From a checkpoint of a small mixture-of-experts model trained on Wikipedia: 1 pick a token, 591M tokens.
Below are experts of layer 5 (counted from 0) of a mixture-of-experts language model. Rows are named router (the router's row for the expert), up (a neuron's input weights, with its number) and show model dimensions 0-127. Each number is 200 + 30 x the weight over its row's rms, rounded and kept within 0 to 999.
After each expert's rows: a language model's description of what the expert responds to. This comes from a sample of Wikipedia text that the model never trained on.

# expert 34
router,173,229,168,215,215,179,192,232,226,221,200,188,196,181,253,243,192,189,213,166,167,173,183,250,187,177,213,205,213,194,192,233,212,207,230,211,159,198,184,219,186,176,248,167,222,138,199,179,237,247,207,132,222,177,224,242,151,183,196,185,219,182,228,168,168,209,203,212,219,164,238,158,229,146,219,130,235,202,183,174,173,246,153,211,228,233,166,214,249,171,243,189,186,202,209,244,220,201,218,235,192,213,182,222,156,256,194,201,158,231,161,199,234,273,200,222,225,172,205,167,187,205,176,240,233,222,140,140
up4,169,234,164,184,166,196,125,226,188,202,174,166,165,234,187,197,218,219,143,221,187,215,209,231,174,178,153,197,249,163,201,221,206,240,164,204,164,184,206,163,267,203,182,199,177,187,249,171,239,210,250,223,183,171,199,189,170,177,125,196,165,223,223,242,191,171,227,188,188,146,184,198,237,235,205,240,230,227,230,194,175,223,213,228,206,252,195,189,230,210,231,202,266,240,169,207,236,147,157,191,180,169,214,214,132,174,169,217,160,164,213,205,153,235,247,206,212,195,211,200,178,236,227,234,212,212,180,172
up5,234,224,177,253,202,196,163,153,238,182,140,191,190,206,256,201,276,188,208,172,224,180,179,180,207,233,260,177,210,222,184,167,226,231,208,223,182,170,210,221,257,209,192,160,241,133,246,189,215,176,181,246,180,156,198,203,150,227,215,202,182,195,207,135,200,184,186,211,182,197,212,196,192,205,187,182,162,204,278,187,192,178,194,217,208,209,170,276,181,202,189,202,219,221,167,203,137,280,200,227,177,234,203,236,231,189,147,172,192,185,191,203,211,185,207,175,147,208,163,193,180,167,183,228,192,157,234,235
up6,174,232,226,220,165,176,200,204,222,224,151,170,165,145,233,190,165,163,183,198,214,188,226,218,206,266,218,155,230,231,192,192,197,180,185,192,194,201,140,213,253,249,177,189,182,172,266,180,260,163,210,211,188,204,228,175,230,180,173,256,211,274,206,151,177,199,169,192,172,216,155,157,173,172,203,188,220,163,171,241,188,192,229,161,188,201,192,202,216,200,253,183,195,139,226,239,228,207,187,245,185,159,160,211,270,170,166,236,192,152,225,230,226,223,229,231,219,200,205,237,194,186,166,195,227,230,179,192
En dashes joining names or ranges (Liège–Bastogne, 1413–1414), blank table cells, and Cyrillic or Hebrew byte pieces.

# expert 43
router,251,240,230,160,212,227,195,232,190,212,162,206,211,160,202,235,203,260,209,122,228,259,130,258,150,200,190,199,220,203,189,232,199,155,253,222,178,174,207,211,204,179,196,181,191,224,178,212,166,201,158,239,206,167,228,176,223,141,171,178,204,242,208,158,197,201,178,167,221,208,232,216,234,147,171,236,242,222,227,202,199,214,155,241,188,198,156,172,217,190,176,220,224,219,184,180,287,221,208,162,183,163,153,169,192,207,187,159,243,188,222,189,183,207,218,190,219,212,184,162,218,212,133,181,198,210,175,222
up1,202,178,176,212,216,200,182,203,207,236,162,200,196,207,198,186,179,180,230,254,161,226,216,251,204,144,209,258,228,201,204,261,199,208,159,148,240,226,166,219,214,250,193,247,255,198,185,257,208,130,213,190,223,190,214,256,262,194,191,190,189,182,200,195,246,227,200,195,232,234,173,205,221,214,252,189,218,174,182,147,200,199,247,209,209,172,183,175,195,216,214,175,191,202,202,201,128,196,172,242,306,221,224,188,184,214,183,212,123,234,173,189,192,196,237,208,192,206,197,180,220,170,184,198,179,209,141,232
up2,165,247,227,251,160,185,219,175,171,222,204,226,193,232,191,196,221,191,229,222,240,211,195,205,179,215,218,226,218,176,193,243,140,245,208,180,203,209,166,191,190,223,206,242,236,170,198,171,168,175,240,221,201,203,211,216,154,144,192,230,103,220,154,209,230,226,186,205,122,187,208,247,230,166,160,187,154,185,249,168,198,203,234,189,201,192,168,210,194,176,174,131,233,179,265,179,196,182,227,205,255,158,210,191,228,183,203,172,182,212,187,196,166,217,252,137,220,193,211,206,242,198,185,240,178,235,169,169
up3,150,242,195,205,185,138,207,166,272,192,160,162,174,187,188,185,155,159,217,222,192,239,247,210,170,256,213,244,233,196,222,191,250,178,196,200,185,190,204,149,255,257,160,169,184,190,186,224,184,202,198,241,142,169,178,159,218,213,209,215,151,180,182,209,229,129,183,157,203,178,198,217,212,248,213,241,252,188,185,125,240,236,217,187,171,171,213,210,206,207,215,216,187,195,180,228,198,202,201,199,167,206,255,187,179,221,222,194,182,234,205,229,236,203,194,217,198,225,255,218,179,197,165,236,190,216,187,275
First piece of a word or number starting a line, list item or table cell, often a capital letter like H, N, M.

# expert 26
router,189,172,214,142,182,236,222,191,200,220,166,219,155,187,234,227,219,173,247,204,234,191,199,201,191,182,182,182,225,154,216,201,212,225,200,242,186,173,207,149,230,161,224,170,217,212,173,191,222,271,211,192,274,177,248,187,175,150,211,182,236,253,188,167,151,162,164,154,187,225,190,122,236,234,216,193,218,214,226,195,197,171,177,203,195,206,244,160,182,229,201,183,216,213,212,157,268,175,188,221,162,231,234,218,181,231,172,174,225,199,171,233,213,154,152,182,249,154,203,166,165,226,157,174,170,216,220,233
up3,216,186,174,157,168,178,229,208,181,210,237,220,252,152,181,143,192,164,197,208,216,184,245,193,154,198,156,188,224,194,183,193,242,225,170,207,231,211,224,230,193,215,155,162,197,191,241,156,205,208,199,158,211,181,219,174,232,195,196,121,196,193,182,235,178,203,188,274,179,241,238,210,208,203,199,170,185,204,184,229,214,172,227,231,255,159,239,165,182,240,163,180,195,229,279,222,254,229,204,176,204,205,265,178,177,214,196,221,167,223,205,224,150,156,217,198,192,224,187,250,205,158,209,231,195,279,171,221
up4,167,200,198,215,154,203,170,220,243,217,190,187,189,178,185,189,264,165,206,165,283,253,244,133,176,200,186,229,155,191,212,207,184,148,274,214,206,223,224,209,207,186,221,199,248,209,233,176,153,219,233,215,187,247,210,215,176,167,217,177,185,194,208,227,242,195,239,198,244,242,187,236,157,230,225,164,198,165,205,205,190,257,222,205,195,144,183,218,221,176,174,194,210,154,248,184,211,149,184,168,263,185,210,213,204,147,170,196,145,244,208,178,171,162,198,248,166,186,184,184,202,161,203,213,165,210,207,216
up5,207,170,194,215,194,214,252,184,196,180,211,228,182,202,243,199,199,198,199,193,174,178,257,148,187,165,171,208,155,226,228,194,182,172,273,201,172,199,176,232,237,199,183,195,201,184,163,176,262,167,207,195,152,205,205,226,185,236,181,205,150,176,222,170,212,197,225,233,178,178,219,225,220,294,153,259,222,145,217,212,213,177,149,172,162,121,203,188,178,200,160,212,207,159,243,151,216,172,232,180,195,168,259,240,176,126,182,234,216,150,185,212,223,200,227,180,239,194,213,181,166,195,206,196,187,202,192,195
Coordinating conjunctions joining words, names or clauses, mostly and, plus or, &, but, then, as in Sutton & Mount Gould.

# expert 2
router,168,220,243,187,211,201,203,162,267,194,235,254,266,244,162,178,189,198,188,215,195,236,213,220,212,148,222,207,169,185,197,161,195,136,246,170,149,172,175,173,184,228,224,226,185,184,199,216,206,216,190,253,189,225,153,167,202,214,249,243,156,129,239,168,204,252,177,200,221,139,195,217,220,216,194,222,257,223,173,193,175,144,204,199,208,217,146,213,203,201,199,175,187,129,224,162,154,211,241,207,168,186,202,198,166,226,217,162,198,188,190,164,231,181,217,196,199,240,213,211,218,250,206,231,202,174,222,237
up1,224,203,166,230,208,171,160,241,253,193,190,193,189,192,210,182,244,183,164,253,198,182,205,178,157,196,187,211,155,215,221,207,213,159,195,167,186,188,230,229,186,217,200,235,229,272,209,209,230,241,191,207,203,125,177,165,208,206,252,250,228,162,210,248,210,123,198,145,190,225,200,236,175,160,170,210,188,220,185,180,179,224,212,282,169,250,228,207,206,161,216,197,185,221,192,217,202,170,255,154,212,218,207,214,267,207,216,170,198,156,228,234,167,191,212,248,175,207,197,194,177,251,196,192,211,143,207,241
up2,180,185,207,237,171,203,258,133,234,243,229,216,203,275,228,238,197,202,208,140,215,169,178,235,187,201,181,220,201,204,224,194,187,203,148,222,211,167,239,179,207,182,212,217,169,191,212,204,240,232,188,168,179,136,210,239,192,195,133,215,197,238,158,178,193,200,221,172,205,213,180,202,169,219,200,182,163,228,225,211,167,191,194,257,229,175,133,214,242,291,158,167,172,213,211,179,228,222,182,171,164,232,244,253,199,223,238,235,202,218,192,197,153,185,258,213,172,209,223,183,234,182,186,201,158,188,165,186
up3,214,255,172,179,213,207,179,149,207,181,153,183,235,227,240,185,194,217,222,223,188,200,217,157,246,227,170,230,219,253,255,175,154,226,160,220,207,166,210,252,199,171,233,163,264,169,234,198,150,270,204,203,139,195,181,164,225,232,215,212,201,176,194,227,213,127,219,197,223,246,224,197,219,182,194,220,221,212,211,210,219,197,170,150,227,185,193,205,201,198,234,172,106,211,218,223,191,140,225,206,206,214,231,247,158,208,239,188,166,203,205,169,160,217,203,207,216,207,204,175,148,201,223,225,245,237,189,191
Common nouns after articles or ordinals, especially time and unit words: year, season, part, day, round, album, film.

# expert 3
router,203,161,171,193,232,199,150,211,168,211,211,240,225,223,227,202,225,174,219,200,163,235,217,190,254,203,191,187,222,241,179,183,135,214,241,181,158,186,154,149,219,187,192,208,230,193,187,286,189,177,174,165,152,207,242,194,159,189,107,175,224,186,249,195,203,207,219,184,167,176,187,214,227,192,226,181,222,161,180,193,205,235,184,231,230,251,214,177,148,183,192,208,165,211,206,175,222,207,214,169,193,222,217,232,204,182,228,234,208,164,210,187,163,181,237,196,137,252,226,264,238,186,249,172,207,229,160,248
up0,178,219,196,227,232,181,193,250,152,214,161,185,192,205,192,261,203,224,185,184,205,233,184,189,178,201,191,202,208,203,185,204,172,206,208,171,169,197,162,165,162,177,177,205,216,195,224,237,211,160,238,200,227,203,230,192,201,191,225,188,142,194,202,202,228,170,207,216,234,216,172,178,133,200,189,205,212,239,204,142,209,175,133,164,206,208,201,219,291,173,218,188,182,212,198,160,207,226,249,143,156,242,236,199,139,166,173,213,152,230,178,197,130,213,174,250,228,199,188,199,175,168,233,172,214,241,132,123
up1,223,184,172,190,186,246,228,209,232,187,137,199,202,200,171,210,229,142,184,241,214,196,171,190,241,200,197,200,233,175,209,200,261,161,245,218,202,193,175,173,217,193,234,200,216,158,252,212,234,174,179,173,156,228,193,177,175,175,158,198,197,211,175,229,270,183,218,194,177,159,210,213,245,176,250,157,178,172,198,144,223,211,193,177,176,177,125,178,241,187,221,155,219,191,191,256,159,202,181,235,199,195,175,216,168,259,146,191,173,234,162,164,251,182,176,242,224,184,205,190,180,151,249,180,228,191,218,244
up2,267,215,238,123,177,224,222,225,217,137,172,175,195,198,189,226,270,225,127,217,191,189,200,159,202,192,217,200,206,156,203,146,172,172,156,224,192,177,183,217,224,193,223,185,249,209,176,178,201,178,215,204,170,242,185,224,211,150,212,143,220,203,207,246,202,235,167,252,197,219,185,199,202,235,229,194,239,210,245,226,239,264,157,172,208,243,191,195,215,177,168,234,222,201,222,152,176,190,203,156,160,161,201,169,205,179,197,189,187,199,211,205,152,208,253,208,252,218,165,203,255,167,191,230,204,215,247,197
Opening parentheses and colons after infobox field names, as in "Date of death:", "In office", "Established:", "Billed weight (", and math "R_{XX}(".

# expert 39
router,116,202,215,178,165,143,229,217,200,230,241,159,198,193,202,221,258,166,223,206,227,192,203,201,158,202,227,185,180,210,214,219,221,164,249,202,214,171,180,152,163,171,183,159,214,241,202,231,175,166,207,141,237,222,163,192,203,205,194,210,163,235,247,230,184,217,186,213,218,163,229,229,182,163,224,212,175,191,196,199,246,155,268,203,207,206,180,194,215,194,161,140,205,232,186,176,229,182,244,216,170,148,230,201,246,231,186,204,218,233,249,170,191,154,231,181,181,231,180,204,159,163,215,215,236,226,161,278
up4,209,158,156,242,198,199,192,200,191,218,155,201,199,199,202,192,201,135,204,206,233,182,146,200,191,208,179,190,177,196,140,143,244,192,181,239,231,228,143,129,211,266,200,197,168,210,239,184,200,154,197,170,234,224,196,224,152,228,196,224,212,237,219,213,207,193,211,177,214,247,217,199,131,193,194,154,158,166,202,172,209,203,209,188,272,148,213,202,191,167,219,172,217,184,184,220,169,223,141,211,162,204,225,205,222,198,223,196,177,225,216,219,204,198,169,270,121,185,235,190,128,207,224,208,206,158,198,221
up5,166,206,171,186,198,167,212,157,167,240,171,190,230,184,213,183,182,216,236,190,211,208,197,224,177,170,187,237,227,191,180,220,181,168,153,179,179,247,203,189,220,206,210,199,233,236,178,174,216,188,206,203,233,190,194,178,172,258,169,169,242,184,216,247,168,204,200,226,191,223,196,154,147,140,216,210,153,210,241,150,230,195,127,231,245,196,171,241,146,202,208,167,231,234,181,167,197,187,229,169,165,194,249,192,227,274,228,208,190,200,142,256,186,228,217,225,200,211,189,191,174,189,204,225,281,223,188,279
up6,203,229,188,233,190,157,182,187,234,232,204,202,201,178,254,196,195,237,211,193,203,240,226,183,201,178,241,179,165,230,183,197,207,221,184,207,168,209,156,161,235,147,195,210,218,244,209,178,147,190,248,197,119,192,168,147,186,141,232,188,219,195,181,207,171,170,223,176,173,193,162,180,123,135,183,149,182,213,199,232,210,203,163,194,201,212,217,150,246,235,202,188,217,175,223,219,149,161,155,185,155,230,204,222,237,206,163,209,208,165,203,166,200,216,246,212,181,277,200,264,197,192,184,187,181,240,179,238
Opening pieces col, Col, po, Lab, Hon, Mon inside words and names, as in columns, color, Label, Monarch, Poznań.

# expert 30
router,226,234,200,191,201,194,231,249,240,250,201,197,218,188,173,224,215,209,173,164,179,261,164,278,174,183,165,189,176,213,163,211,221,175,220,205,162,209,230,216,199,168,178,141,174,180,180,196,186,185,149,249,181,241,226,245,239,194,224,190,205,233,160,187,164,241,208,216,251,195,189,201,174,232,209,181,137,200,256,184,209,237,202,234,130,220,180,216,208,171,203,222,219,226,213,232,235,246,184,202,223,168,164,172,207,204,179,184,210,199,177,211,128,173,184,209,276,213,188,163,214,198,133,240,217,234,178,233
up2,233,245,188,221,217,188,248,190,231,219,204,256,204,229,235,163,176,194,168,201,172,221,184,194,185,214,253,217,164,187,175,199,156,250,231,166,192,208,182,188,166,257,200,199,134,193,232,185,202,182,184,172,232,198,218,201,195,238,218,181,180,150,163,216,229,192,274,202,193,216,207,177,214,177,250,208,216,261,247,197,188,243,165,184,193,203,198,144,165,238,197,223,257,141,201,276,222,211,235,188,166,181,177,150,151,178,188,196,185,210,237,166,154,173,167,220,227,201,175,224,209,192,198,225,218,143,145,220
up3,192,211,186,281,163,150,188,201,179,181,202,199,204,214,168,189,197,234,258,233,217,180,249,222,186,191,188,174,260,244,232,233,168,198,188,210,151,222,262,207,222,204,229,147,182,151,214,202,202,176,242,205,190,184,234,196,185,199,147,244,179,143,235,214,188,160,185,203,219,225,223,149,178,228,236,256,176,203,185,240,189,205,169,189,171,201,231,263,188,200,195,140,192,227,146,223,259,223,204,246,201,170,226,193,232,220,170,133,182,191,207,219,257,178,204,243,211,181,214,219,181,208,225,240,224,175,185,195
up4,207,184,157,214,205,177,230,168,242,187,220,235,195,183,223,162,262,156,205,201,190,198,221,212,164,166,158,221,213,210,219,232,217,206,158,216,192,280,225,178,207,177,188,209,177,128,250,204,218,198,219,154,158,217,183,248,240,207,187,205,207,236,233,249,170,254,200,242,191,146,159,147,174,181,224,176,215,218,199,187,205,209,231,198,184,184,155,237,216,193,199,150,188,200,207,244,192,207,184,166,224,216,210,272,182,200,193,212,180,234,203,223,209,215,286,199,267,157,245,156,184,186,156,216,217,241,192,215
Verb stems after a subject or comma, such as expl in explained or explaining, described, wrote, suggested, focused, often introducing reported statements.

# expert 44
router,210,167,208,256,215,190,195,132,191,191,224,182,161,199,206,220,224,170,211,189,234,188,208,204,229,246,191,168,229,226,244,232,174,222,234,201,141,226,179,202,250,170,187,171,217,153,204,222,185,230,192,246,235,222,220,145,171,182,199,277,211,233,164,169,160,152,170,124,207,188,223,164,208,204,279,205,198,202,218,196,211,237,229,144,186,205,209,219,244,214,214,151,198,189,194,234,158,184,224,236,265,171,203,225,200,155,179,218,170,162,231,208,186,235,181,219,176,151,150,203,186,185,188,206,215,196,221,239
up1,158,242,187,191,216,172,209,186,204,213,221,219,203,260,207,170,218,185,186,167,267,180,201,161,162,197,284,179,227,221,229,214,198,229,186,123,160,268,220,229,247,232,215,181,242,188,207,184,209,240,223,213,167,167,205,175,225,216,209,187,188,134,190,158,158,226,157,171,218,166,185,229,180,193,222,240,210,161,202,178,168,248,222,207,232,210,200,196,137,168,229,181,209,199,241,227,227,248,215,148,210,238,161,178,193,230,187,212,209,199,231,144,190,155,153,192,223,200,199,201,207,188,147,190,224,157,189,210
up2,193,224,164,235,138,214,196,160,222,165,269,228,248,177,207,195,161,258,197,205,167,198,197,202,200,155,209,197,191,199,186,216,219,203,144,214,221,206,200,217,193,174,195,208,145,172,208,241,153,204,205,230,171,161,190,183,178,222,186,215,227,251,219,187,246,216,166,223,152,189,168,244,202,176,165,232,245,216,191,195,150,225,223,158,202,198,170,151,217,246,167,259,201,187,220,182,156,153,150,211,198,215,235,233,258,131,215,170,236,233,194,194,214,228,205,209,194,167,164,211,184,243,136,223,209,155,175,209
up3,232,193,208,187,233,171,275,192,243,202,199,208,199,145,186,234,217,214,230,200,199,230,175,216,177,164,197,198,216,197,196,168,216,183,197,145,168,209,192,194,259,195,220,188,230,242,231,183,165,236,175,170,240,188,246,144,179,236,265,188,206,144,228,174,194,193,148,233,188,191,206,190,191,131,112,184,235,221,209,218,152,182,199,199,178,266,183,228,171,194,204,223,262,159,176,192,208,219,186,202,162,168,208,154,162,197,236,160,185,224,214,180,186,186,216,249,163,204,193,256,208,162,238,230,218,214,171,197
The preposition of, and some for, from, in, against, after nouns in names and phrases: United States of, head of.

# expert 63
router,202,157,184,217,193,211,194,213,219,153,188,167,177,181,215,206,193,161,145,219,196,218,198,208,197,226,190,174,181,196,149,181,183,218,148,216,219,202,235,223,176,225,232,197,189,262,283,239,223,181,235,195,196,207,182,170,154,159,229,186,161,219,231,221,229,189,233,233,164,239,178,226,226,232,218,178,215,234,223,171,248,190,148,153,173,193,201,191,214,196,164,184,221,233,214,169,150,204,145,207,228,219,191,165,169,124,241,177,160,252,212,222,186,262,220,202,208,229,247,227,174,196,239,164,171,123,187,190
up5,204,239,173,199,184,201,239,172,200,201,190,205,165,263,232,240,180,166,205,228,211,169,218,189,219,227,199,156,237,181,196,135,201,221,195,176,227,181,153,158,178,226,210,176,207,208,219,217,174,242,182,218,238,216,206,210,186,172,212,150,221,166,189,150,216,241,150,168,173,200,238,203,225,232,218,268,230,176,194,213,255,203,193,152,201,158,285,234,209,204,240,203,193,188,216,233,184,196,245,197,177,160,204,242,116,207,218,208,152,210,174,180,169,179,181,218,234,233,209,187,194,222,233,233,203,247,282,208
up6,224,149,180,243,163,163,178,161,159,166,216,248,228,188,232,253,243,224,188,231,198,153,192,203,191,185,184,201,184,213,167,200,154,204,195,170,153,211,217,160,201,138,194,227,174,164,219,242,215,217,222,263,246,208,166,217,188,246,192,206,157,231,179,171,243,212,240,258,164,179,192,196,267,189,246,164,207,179,154,206,166,200,230,175,200,231,221,186,220,175,154,212,214,192,222,160,208,137,232,219,263,192,206,230,202,202,200,168,260,252,183,238,229,228,198,184,206,174,170,168,213,185,226,184,210,169,223,202
up7,183,192,259,220,168,171,178,195,142,178,242,251,212,203,182,244,255,166,213,268,193,265,142,248,152,158,164,216,196,167,187,197,207,224,171,164,179,197,207,213,255,218,165,213,199,127,223,176,197,188,167,168,179,194,117,192,186,174,168,183,183,199,197,173,187,215,203,191,147,184,164,233,211,236,201,197,232,247,210,268,180,250,195,198,214,199,217,171,219,200,211,201,199,161,225,222,162,160,187,197,165,184,220,193,172,214,219,189,160,228,207,186,175,169,138,178,225,193,244,212,182,206,172,249,207,184,210,219
Single or paired capital letters inside acronyms and codes, such as COVID, DVD, U.S., PFL, country codes like BIH.

# expert 40
router,163,179,211,210,182,179,198,201,159,215,140,188,184,228,210,259,190,253,194,214,204,165,203,215,230,196,175,198,232,210,211,180,207,203,246,212,240,187,250,152,216,160,179,192,188,145,203,175,152,154,162,158,201,188,223,169,202,126,171,228,223,174,199,204,196,215,176,245,238,265,186,134,212,223,206,261,222,205,215,209,194,250,166,238,226,222,137,210,171,184,216,223,207,257,233,214,205,207,227,200,169,158,173,207,188,200,215,156,235,172,174,181,219,253,226,237,167,212,139,220,169,172,210,209,225,211,144,214
up0,197,182,196,195,194,212,241,176,161,194,238,234,236,222,199,249,201,222,215,208,177,163,229,224,201,184,187,169,141,191,153,240,176,204,164,242,237,200,206,130,205,212,246,161,173,149,212,147,167,211,216,194,214,227,202,180,227,202,218,239,190,201,183,237,177,182,241,198,212,141,191,217,217,190,184,136,164,249,157,216,169,201,243,200,218,206,208,255,227,207,211,215,164,150,218,215,221,194,185,206,215,229,136,154,178,151,192,108,193,184,173,187,206,170,226,223,122,185,148,183,196,190,208,218,208,160,233,202
up1,195,239,157,173,176,175,260,199,215,194,181,173,163,260,207,188,197,178,179,203,141,202,132,168,166,155,243,200,238,165,148,198,214,197,199,218,238,198,228,166,143,227,223,219,176,221,200,166,180,218,185,224,138,156,186,252,191,186,252,211,172,197,174,190,232,221,188,199,194,246,177,220,232,159,162,183,184,159,253,205,178,176,235,204,179,190,178,236,223,126,262,146,197,214,200,154,252,210,157,212,202,215,207,247,201,240,214,205,227,216,199,202,228,185,216,193,200,184,220,190,232,193,251,237,229,216,179,169
up2,234,241,192,222,168,211,202,185,199,170,169,149,194,190,215,210,207,232,223,157,182,169,212,183,208,207,216,270,186,144,158,210,189,132,193,146,189,204,208,223,193,176,205,204,201,138,193,301,242,225,201,224,206,189,226,221,208,201,235,176,194,216,179,222,155,220,193,185,157,203,199,183,168,205,181,195,218,147,175,254,198,196,190,200,208,206,226,280,224,198,231,219,201,247,205,203,167,174,173,173,225,141,226,188,231,145,196,253,217,241,219,194,250,218,251,170,195,176,198,169,168,180,230,180,173,269,196,240
Plural and noun suffixes such as -es, -ers, -ations, -ities ending words, plus spaced dashes in personnel lists like "– trombone".

# expert 0
router,226,192,245,213,186,206,257,204,233,162,254,226,186,172,212,198,208,187,187,172,181,223,179,220,240,174,159,165,210,231,174,165,235,257,192,231,225,176,231,220,147,207,181,215,168,233,192,209,187,164,197,155,182,167,144,207,215,189,191,273,213,159,165,255,127,202,185,225,175,251,201,201,244,183,179,161,204,223,242,232,177,167,165,156,158,178,202,168,186,181,232,205,166,236,250,234,188,167,258,168,202,197,185,205,191,196,224,233,164,211,201,186,150,161,172,181,245,192,197,188,211,250,177,252,225,181,215,173
up5,235,173,224,166,217,179,214,242,217,159,199,206,255,191,188,177,174,179,210,229,145,226,153,215,180,161,157,205,165,206,236,238,238,219,204,184,260,222,199,203,202,256,176,213,230,162,205,170,224,178,243,180,208,150,172,165,184,217,182,218,168,173,213,255,227,232,226,192,249,189,195,188,216,185,242,195,188,217,183,218,213,186,158,210,197,238,171,143,181,161,216,201,229,166,201,219,188,176,226,221,185,136,189,204,205,223,148,205,153,234,166,266,242,201,180,213,169,149,233,182,217,144,144,149,244,191,169,172
up6,176,174,204,216,213,227,219,234,201,151,182,232,234,178,216,143,204,206,224,143,178,170,190,176,220,232,179,238,206,214,254,179,219,181,140,138,189,156,167,195,203,146,179,204,178,165,138,203,187,215,193,197,194,221,186,176,138,197,229,211,246,206,236,202,225,196,203,232,164,228,174,204,237,215,194,154,152,200,222,278,188,187,161,165,222,205,207,205,171,202,181,177,139,248,214,211,227,227,244,278,236,212,232,207,186,192,184,199,155,175,171,224,158,208,176,207,172,167,232,178,242,134,221,189,206,203,229,222
up7,172,209,206,202,198,226,140,192,208,223,127,187,236,186,182,203,265,226,205,233,183,260,180,229,227,238,197,209,246,175,172,175,197,201,200,182,181,202,164,153,182,211,186,177,207,210,183,251,214,169,283,239,214,230,181,188,244,182,167,200,236,195,178,209,183,205,266,161,197,202,235,185,229,202,207,150,208,253,212,211,177,179,209,199,132,210,218,147,221,192,196,195,238,179,218,200,255,214,141,220,202,212,149,185,169,216,154,200,173,238,222,177,190,183,207,177,203,190,238,228,227,122,171,194,182,206,128,222
Short word-internal pieces starting with a vowel, mostly id, ill, ist, ond, as in amidst, guided, Vienna, harassment, often in Latin species names.

# expert 25
router,200,212,147,160,183,194,179,191,215,253,185,219,170,186,247,174,232,212,218,172,162,229,215,181,214,187,160,165,182,253,210,229,198,210,129,224,202,191,200,204,263,190,221,238,198,153,184,245,232,250,194,226,193,248,197,197,239,211,130,179,184,251,213,260,212,190,190,243,185,204,206,232,144,213,222,223,223,215,167,143,243,247,153,247,233,167,233,180,187,178,217,200,200,157,214,172,224,156,178,178,212,189,215,200,209,244,201,174,187,221,198,192,190,161,191,237,178,248,213,265,172,176,248,171,181,231,227,196
up0,144,219,241,256,123,170,242,202,198,211,179,212,198,244,168,183,257,192,250,215,190,203,209,206,259,208,195,217,202,149,179,185,217,153,159,143,231,226,172,227,231,196,193,219,210,211,245,225,162,202,190,266,197,196,225,214,199,176,198,183,210,220,226,216,189,179,137,227,189,176,206,221,177,164,220,234,214,208,198,231,289,195,214,227,225,186,195,193,190,149,188,186,153,248,216,178,227,177,150,145,233,170,206,169,205,171,171,266,205,210,162,191,233,225,212,217,193,208,201,227,170,212,228,218,159,216,200,143
up1,186,238,225,173,166,198,176,203,142,200,205,182,170,187,166,226,151,219,217,231,199,228,181,229,188,249,266,228,179,219,184,206,206,179,165,182,175,203,145,201,177,162,171,170,106,165,212,187,208,175,214,246,233,227,144,251,192,170,218,252,190,248,195,206,218,210,173,215,213,166,189,224,179,172,203,207,169,165,212,221,185,201,192,201,196,182,224,216,177,193,179,142,143,231,172,211,205,189,243,170,170,197,183,234,215,252,176,137,234,166,179,196,167,187,179,245,270,157,193,220,195,176,206,200,180,280,198,218
up2,188,182,194,157,190,127,164,171,130,197,186,213,202,182,195,142,218,179,245,217,212,128,234,163,177,138,228,170,225,229,203,154,180,212,184,192,197,187,179,244,203,260,174,226,265,180,172,212,208,245,177,203,221,202,206,184,216,153,217,182,182,197,207,214,180,201,215,267,219,210,188,196,140,157,186,218,180,173,233,214,251,187,214,200,205,246,204,159,201,227,224,216,200,181,210,226,243,196,250,211,224,213,222,209,205,165,216,189,220,168,145,249,178,186,178,238,234,146,238,236,260,201,230,188,206,228,175,162
Byte pieces of Chinese, Japanese, Arabic, Thai and Cyrillic text in name glosses, plus degree and minute signs and periods in coordinates.

# expert 52
router,189,180,240,167,211,221,170,231,187,146,236,153,168,242,145,173,179,268,240,207,254,176,228,164,188,224,214,240,176,162,232,214,213,185,175,155,169,229,172,216,198,165,194,235,199,193,168,194,255,169,186,211,192,192,225,216,188,167,148,248,219,177,210,205,233,225,223,129,222,208,176,159,249,208,197,171,170,199,197,212,185,221,213,216,169,229,223,202,157,225,225,162,206,200,244,196,198,237,167,198,233,192,174,201,183,224,225,246,201,175,160,176,258,166,188,161,191,176,147,236,223,160,260,158,197,244,227,197
up1,216,186,172,227,237,159,204,178,208,164,225,272,188,149,145,207,234,193,125,237,251,206,202,225,216,186,179,220,206,195,210,235,244,214,201,232,206,201,204,157,156,195,168,181,201,205,211,194,246,211,207,214,215,201,193,174,171,173,163,202,178,175,222,211,170,153,207,225,225,183,219,164,215,164,167,205,189,170,216,229,217,276,198,222,188,168,260,206,178,168,220,219,199,181,240,137,224,185,155,183,201,240,165,180,212,189,228,165,153,233,207,205,247,244,237,202,134,188,219,233,240,164,174,187,149,180,129,189
up2,198,153,140,226,181,241,215,157,214,225,218,175,205,168,196,224,220,206,223,247,296,187,224,200,174,145,190,247,238,204,238,213,171,185,254,200,192,180,194,156,182,216,148,146,231,279,217,183,171,219,203,177,222,172,191,194,175,193,205,205,188,228,182,233,208,215,206,149,213,160,156,238,221,156,232,206,237,242,176,165,233,263,190,199,180,208,246,197,197,205,209,169,140,225,184,176,174,206,238,210,236,203,233,222,202,184,147,203,189,200,203,204,210,216,194,157,188,199,203,227,237,262,213,172,215,228,149,171
up3,161,203,232,199,165,185,167,213,167,192,152,183,166,185,188,220,185,245,193,202,214,206,219,213,254,154,243,258,199,156,203,192,188,204,196,245,210,209,127,184,181,180,233,234,226,160,166,196,189,153,238,148,221,227,206,251,221,135,228,199,231,170,227,177,225,179,239,226,169,201,184,178,153,226,212,169,204,220,149,165,180,227,191,206,227,209,189,201,211,227,207,207,225,180,187,188,249,207,250,208,229,136,252,187,207,192,182,241,184,192,174,213,208,174,194,260,247,195,145,217,188,184,215,168,104,200,234,210
Forms of be after a subject, as in "the population was", "It was", "are presented", plus became, began, received.